python train.py --balance_bias=false --head_dim=128 --tie_word_embeddings=false --parallel_block=true --optimizer="soap_variant" --beta1=0.95 --beta2=0.95 --max_steps=3814
Below are experts of layer 5 (counted from 0) of a mixture-of-experts language model. Rows are named router (the router's row for the expert), gate (a neuron's input weights, with its number), up (a neuron's input weights, with its number), down (a neuron's output weights, with its number) and show model dimensions 64-127. Each number is 128 + 24 x the weight over its row's rms, rounded and kept within 0 to 255. Numbers have three digits each.
After each expert's rows: "comes before" lists some tokens at least twice as common just after its tokens as in all text. This comes from a sample of Wikipedia text that the model never trained on. Tokens count by the router's weight.

# expert 9
router:111111129139124147139132175140121131119120131119147149100152110139107105130132103155109130117120152127122121127131178124175107105158107145131132203113134141096095110137109109101125092144116156
gate10:126099173151107186140168084131110176122108133118118174105082154078219162121127153146114164116128132161104139148163150150088115135090123151120105146078119133113109142074107120149123110116150157
up10:135145118126137126142119144103115136145154134125121110125106152122121151122156085067126133159163077089144116141163155118140156140086104095095151119115152102163112120136124126172087127148104140
down10:180097130133137126105143130136103132141115127124134089119129139109148148157130117086168165093128124113136137155123159125164128130090094108124129156126108106147099139150145120138092095176148138
gate11:133142114152101130144109137105109133073139153138136150125160119178136119164139092142142133115116101121123164161137140140131142115166077159112153087096126172146149144104147133067133128113170155
up11:115081074177133135111133105110197116145155123090185102164124134106085107140119136158106121144106142138096162131107107104119101139137155115117124071145098152150120108163142132134135117125112188
down11:118149117145178101139123121150114105137116130117119139122136116104149187126138148117151127104116108095138097157142148091086125129092149130169108166070131133093143147194130157120110125122154120
gate12:118151146132132115170103129141097162143072105103160098171134147117133109151094093110122145140168107112154099121103112139146159118139115146173139174125117124133129135140149180124128126095120137
up12:162156149132135114155153116155136162132106121131107129181117132128131102159104144120107108124144108112115146153100152105127117118103086125165126131123138121084124100134143140139193126135121149
down12:111111140128137082086148147131172133118130128123072137156148132101164109151120209121152142167131111098161147114153146127114174142105119093107108116129136132117149059142152164128128076108111150
gate13:187108092091087116185119134116117127151144122135144116135128106182148142151157117103191112149158100120096118105135121139129139126110131135120164142176165095116147124162109118148170125119114135
up13:114134155086104118101095131095130166126155123124133145143129116119142150100141095110131113125125143086125115142157103147154064131134108137107104121095146122130115087129120130135088155140177161
down13:137122145093140152113107152130125140124100142149105113125097112106141142130110157131105138126108099166135118122086126142125158136118169138100140117105176096132123121094087104071139122112081103
gate14:147142107135100118174108135130091095126135122092155128118142142098109129134151159165121143130120125109138179133087138164153132135145169128105124155131106126112130123151152174104145160137139170
up14:142079141158144102091097114153125056146089108123148146163114121119111144147138145141128120187142168176109114122132176137141169050126109150151156160095163137143125149116129137111115124169137105
down14:126094123138112138112165163107184119129094139142109152129152153099104170127128140143142121147106109146069103126066145142124133121166148108118117101123129155127163107097155118116170110166111123
comes before: " of", ",", ".", " in", " and", ".\n\n"

# expert 0
router:123095122164149148107117145095173116126131140115157141121125123104127137092104104104112145099155139112127120103091143163101135138107128184126150086121165149093132113084124163116172115106137134
gate15:157126134123093175132152129116140157113120120109136136091114134150096143106101140154119123131179125133102154126083146166103128137144146125122116073131096123123145106099173108131119113127125138
up15:160114126151165132109123120073152169117101174102133166145145151178084115108117129153101137173149135158114138125125136161110143143105135130125162107123131151122146123097156118144147151147133148
down15:133132112166118120095146132104126141143104159139140156149174155136139166204165139160096127127099105147090118098129125095095148125144118118131123077114156073137163141135133134126110136119108120
gate16:143135147130114172121132137193117135137116094159150126130090119115116097131162160145141125113118179141113091146122117140112151129107108150171141146121117095140127141100132137119097124142124079
up16:101100114148120099132117094120162124173101102165135108071132107104159111148114156127092093121161124131088106162146136114143114127124117102136127172120101130093170141128139180135090160137106109
down16:102120159137127123139098104099146169134124085181159116108111130117113119110084140094113117131127164107137113135148094144104131161089142150120121116149134126128140113100105120120100151159081103
gate17:126143143155114115174116110070127109129130106160105185141131080114106126122122102111154130103121145137174076156103110140113099101121166116163125106183104190163077096149100149126144152122084126
up17:147131112080185114110100131127121085134141142109140092123145149147156152138145117126124173100131080143103164128138169117149098092154086146109100147084110109089198116118119135132131126139153146
down17:136086126112110164110149104133135147131101123111091163124124117123115077162185117128134114146114134112181144152137103139164116126131119145111151079107131141119129147112126086080162136170093158
gate18:148104130095101130096139073132132120117091163152098122132133139096066136141098169117145119126167124124140111161105119126151167066102145150120103175121137122083103161133130151130117141131107138
up18:154121073173109115106115112111122139136153147141115139125145112139103091090131097128134145118110130108128164168096149111076121111088144107078115139137107122098164107105118105108150098128104087
down18:153113124125132127147139153157127157141130152119121139111143109150076086153103124145118112086131128121130154149091131167132144120121115146109122177131122149121150144104164134132125104118120133
gate19:116123121125129156123100068127139135126108138141123109153131128121129123125123127113176146101115114114099135138120112147121153115124137155097137102113095190138130106120191105123143090167108119
up19:158142100145172125182154195159119123144113154069117150133149113116146152109178152139152161121148140150155119126128162098128082170146142115130128089119141105170108167161116094126134149083154133
down19:094130145120172131097138157156075117130102119083126127134164114121138129119126104122120105138118107117105123183143145153085105138121137167135121131123131122107088140110157104136123150140153145
comes before: " ", " —", " \"", " +", " −", " –"

# expert 2
router:154157126136126124167123127140129170174132157165183134162151124131136147100118119168134122092150149082134126121108065116119148119150162175102153172070116133140120131142110154113100122138130127
gate15:104102154148141120131122135123159103129130110141145157134112083121145133131107124084133108147119115124105188108133139102117119108145159156100097118099150085122103121141169129103139093136107126
up15:128134117097122136124113126111103136113133098083127157093151172117120118106123146127148096162101148131133119112117118152135109136110119140133132098157071173089138132085106162181125151127148162
down15:133124094173110081143114133118130123098095136153138102124094117106111108145104085107144098126098165073117127130131132148111156126128140131175156115136105086207071111109155120110158084092103185
gate16:126112129177126120107141093154117093127156103130104179110126082165132123137157060153126157103116152148114168168103107146112106136110141131110099108127076146156128090090082121114127138131106131
up16:119152161137111124150114199148154117114143122114122100145114134155129060142135151093118086135146196106168086148116118113134149131115126116143182123127182130123169108156090121108159164134103140
down16:127103148191138112154090132180103106130115158121135105152122142152117151173121133135183146128115123110122118151116137145165144111133117145126111143139142162116142144155132152144134139131141081
gate17:077105090107132126128139137093173098133135122145052098164113143175110135157120104139093101147148133127156148145128135143149128128169108137158129102122103111093211164101123109122138148141151116
up17:149134120119106126077134151147102156087131141127113136123141108171157154124132134128119109094133140145125148156131148115104160131105097144104121110138127140107190116103129064091146153136124131
down17:103118099099093143145161172106128148111137137112112122109127114115126161167136102179157137115155166147099116103142160130120151142161130101104107122099170117089125114074110149116142108140114138
gate18:143113120102138120160156125096115124121156105074147133181159141107136140116114133119111132081137137141150100124132151153062132127143140129088103186130133083126170096092154151163152127132128153
up18:114121134130149103140128149136158144123118130132141124146104118127126132127143089145140159119173153128139141131149128130115123117118097118136100131143120141166086124164121099113098169105148110
down18:126111137132137120136127070151088136164113145120157134112150151125133140117173151124124097134145166146114134192167135080107124129149154157131116104130146127116156133135185154091125159123089106
gate19:146104123122100140122129161132177102145137130101136172125142126142150148124083144083106110089165115138157168149111121105146159068058120131117155150144147115167102187145161112109127168155155136
up19:120116105101132162138148095125127138122109145122126133173162133111150100107156111130147110104152103114168144158132135119148130128086132137142102112139142113153119149108130124143101139157169115
down19:124126183132144103148110079133125157134136120141145096135147122133098115102129107144147134136111103138136120130163124158141152184163161108158071100137112155135113131133154123147134145154108127
comes before: "0", "1", "3", "2", "4", " |"

# expert 4
router:109142108141144156162085096137149147146149158138150113172109116065135155159111135121145132097094093047121151113132144132086124125160118134134134121153127128086142106120145104140071097164112158
gate15:083147164112142138139124125155171128110165099136133150148118122160141129159141136153113138129150118124155105131125109119075082134128128145099200139146149150100155104133129153089098131164122145
up15:124104165101134134126165103109128150130122156108071165151142105131123077153154173136140097113088133084138128148122122114131131107140146129088120134129118106155122154140095151117144138096147148
down15:168122114135107115114086121109124134145063101129143136129154130142154145072155152162094104073073127140116131103082131108121151113102134097101123156181161153097167113164136151116115158116147082
gate16:112122128112108126148133129115144145092124112096139133131138143133147209090095099158157111107093135094138130146118090175107115152111094159168132100146115157113095146102137155162135137114088151
up16:103114095152106122150105121121120166115179096089161103136182131123113132155138114159120140103123110131121150136101141131146146128128147151133202123136133119130124138158160110097144142102129139
down16:131123132101131113145129115124127102083114070121115115103144135144132149124125125065115116102097103145146147139074159136126130120149131089149108138110157083137114123170161149131131151128092121
gate17:094170114106142139109148114097101174112156109098150136145113107082130138137144130131117103097110101110160145158097116132121144142094118078123140147141110147161149152132124123058091102121139128
up17:123112107094152093074138142127152150124128142173175150144117092137151118098137110109134139122146113127138179120120133150164123139085113075129131126123064158127127129139107135145122078116180078
down17:136119112113134118065150102147118129129140125090092166130144130132140124088136138149073119155132125146125100114161165088187142140113131181127150116092137149129135132133121153171135130102143112
gate18:110141140140127124108102108116137170136110160135105123120150129081093113105066109118142086076177158151189154121139156119104166113152102116134104117097138136105092141103137163169144150129149138
up18:129162099107107091102151104092176130130128062076106126129132156134167110111159138107127116126134121128165101143095122131162153188175139131162098130168125120124089102139090103122169141114139140
down18:094097104114099084066133145098145113140108147073146113103143144116083135083081118127074132157122126170132078124134143185113173103108124115145120135111134140140128138130160137132139077152133128
gate19:093110102137112132147094138113117165101155122179128146154126103109084119109087127093091174117105112121066110130151109140106167158139096144160108170143108140118111140153145125142135123156159181
up19:115110132122115171174121145143121119090133177152113119121097158121122155126099158124149085084110117095116123100107167128135146110110125132181140173148135123122127151179110154130132138143110151
down19:094109128126122131156065103187139175143154127100159168139127045146154108119129131149124135130158164161121128111119153112151146152121117115117134174125129117128156139063088108177128139131096136
comes before: "|", "-", "==", "The", "===", "==\n"

# expert 8
router:095098153097118177131141123142127164140100155109198102136166067139143120111125149107131110108157110125087126172145141127150136128082145109094108176085107152126121137082143125152088114140125096
gate10:157142098115117130130084088083156137136149122115175083152134142078097111125180170076161113068165165165115151132086130147156130119126130156103127191104126165117127149127170146138094103102107130
up10:112108141111103147136101118162079175149117136121107170165154147169097110132131136114150128116107107151176120149143095160132125118148137123115117088108093146148153170078110140129133140103143134
down10:156113117144112131138152120141132136156165154105173122135073103089119169105114114095133137113122138094105154161105148124163157148116143132091145142162117139146141140180119186161137130126107069
gate11:120158147104100125109117083109114111154119124158134114204149121120114127135116071106136154123129130107079168098121102160111122134151130125140110152123158136150142137139111106162164165090136129
up11:149151157124116159139127135136144102165109072145141095167097121139158168110137096134140122136130114099088117113115134098163114144114142058165174158145175145135134177101144133102106110114109091
down11:104100129136121138129131137106117123148164114126163096159092137113101110102091163135152172121124136164129105095050123110173136133164163085133104094142124120154137112162148116149117173137137108
gate12:113130132113093104152105123115154085101120143105122129122136124127103144150106154155131103122122154124126164141134105118139140154119160090160112143099095099169141108135152133083128152150199115
up12:108119123154116103106099146154124137148168150152106118154111158100157135151119181132123093165115103119139132160156173163162100101103120121112124101099116155126138086196094147118186123132102135
down12:178144113147156141127153162138144136122097141152154113137126116084153090117145106159142140133123149134090120130099116176163091121127127182117151150092124113131142123168155105146120119122101113
gate13:078133120119104157166147109169142123166148148099125109141084106147155160134141153107113125150084108151100100129110142089088113133130138176148119083128132138153094126141127137105134145133105114
up13:123156142149121119133149193134144178157147139145119141092119096131151122122121080168115125130141088103137089135121155099132129121119183114079136143118105158153131091099125103137145136130150118
down13:124158094128115132137117121134110124126132112121156155090116165118125155102151127143119101152162112138146132120126101179117138103180140094142161170153135108138126141109121132140116110117165156
gate14:104108137128195108109158129140126121121133116162149138099111130135105088127170134122144112122180090081133114109093132149157192130157109148147126173147137131105147080141095161131135142108147101
up14:111135162120180107146130166167107123155134176140194122146126114119114112154137155123124141128098075135129188132130119091171121141120086103126120141132120103096150101096165132133095096109137081
down14:117165139141142141146137152097105094140101118133105099107112107116098167139174114146154137147151118132112123141149121147149141142139099092131107165115145126153123133124146155131095113129138141
comes before: ",", " of", "\n", " (", " and", " in"

# expert 1
router:116148170089114131145123109152117095115156149121147154158130112124103169110111122116111116117091118061151133135115141127119105133136144154117131111107136131112121134108107152139138121120119117
gate15:156140107137128120154157127099124157132147156111105095110138083124134101131127072143102132114097108102116101152118122154122155105160180109131153089136121173123091128110076168122141169146133144
up15:098103122125128094131098133137121101129107125153062106173163124150110119131144138129118099118144100133152125134145084117142151126172110131144121191125112114148138137145142139161127136082117147
down15:132117128147144143188113156139122108147125089120124106117117144120141151137112137178120135063161125144099098137134109121095151150101145114117102223147070161128093109159134130132101115124123103
gate16:122110121140175129124136172138123143127121125119119110152092101069128132178112179129126135155118160144177104121110110118157108130113098155107152158130139138096122155118146094151131099111095131
up16:108139139101163129121161136116140121088134090132122126132108084098080138152101142136131117136136109127157140147169158111111155111116127102131131135137099179147097158158151109117077171097097116
down16:167102119102106154199116142140154062093110094112104118092110121125143123180113139115149175135144157140118136130155136101129172109083087096156180130107126161094159093138136152148119149133110131
gate17:071136109168089123132144144100123091139143147143135133130131146139134104091138137132135105121122126098158150111160099121118077180130146113129121152128184093148184088141120125127151147141151168
up17:104121126141087119139138144117127138145132136164154120150124129092141100085126139138146176066103146132183120107147135140085082141101166155123143127163170099158176135157095126143127133151128182
down17:131089105127162138062137125106125141136122176099116138094139142102141127099141135100117168079142120117131087124105156109086094120131137139138119123162148105098165113133141123149129094181112149
gate18:107106151153156144128130153141133179088118109164110139102107104121142112171118141092147120103117107105101130130146180121161071142113112134111068145123135186145124118125172150110147094114135128
up18:094074124122138125100111170182139169126119144170109134104087112112111124144134170123147112112154130132120148082113131097118073136128159126118095120148139127139107080169114087161153147135095151
down18:090115186112205137077166129134140080127094108165108118113108138173156106189106158099156104117135098163172114123151146149142099113126109174121062103132142128091138121119081142118152109187111172
gate19:130144139139110105104106139108154135176154108154112102131128162094150091104092139146130086135136120152130092116093162100113128122150138127102099127131131107178168168103105107102159122135132103
up19:147177107151155148119130127144095142102110135155093091089136103119156090134115120154098069133171098082111126147154086162065146156170152166164123125140142138166113131130099120109099104166128136
down19:114104185155126054126134179139116117148169149100126110164164103126151075071132100146094134165104122129111106156136128120070118123119150121123093163149107136153093148154121086094136091127120120
comes before: " a", " the", " to", " The", " in", " by"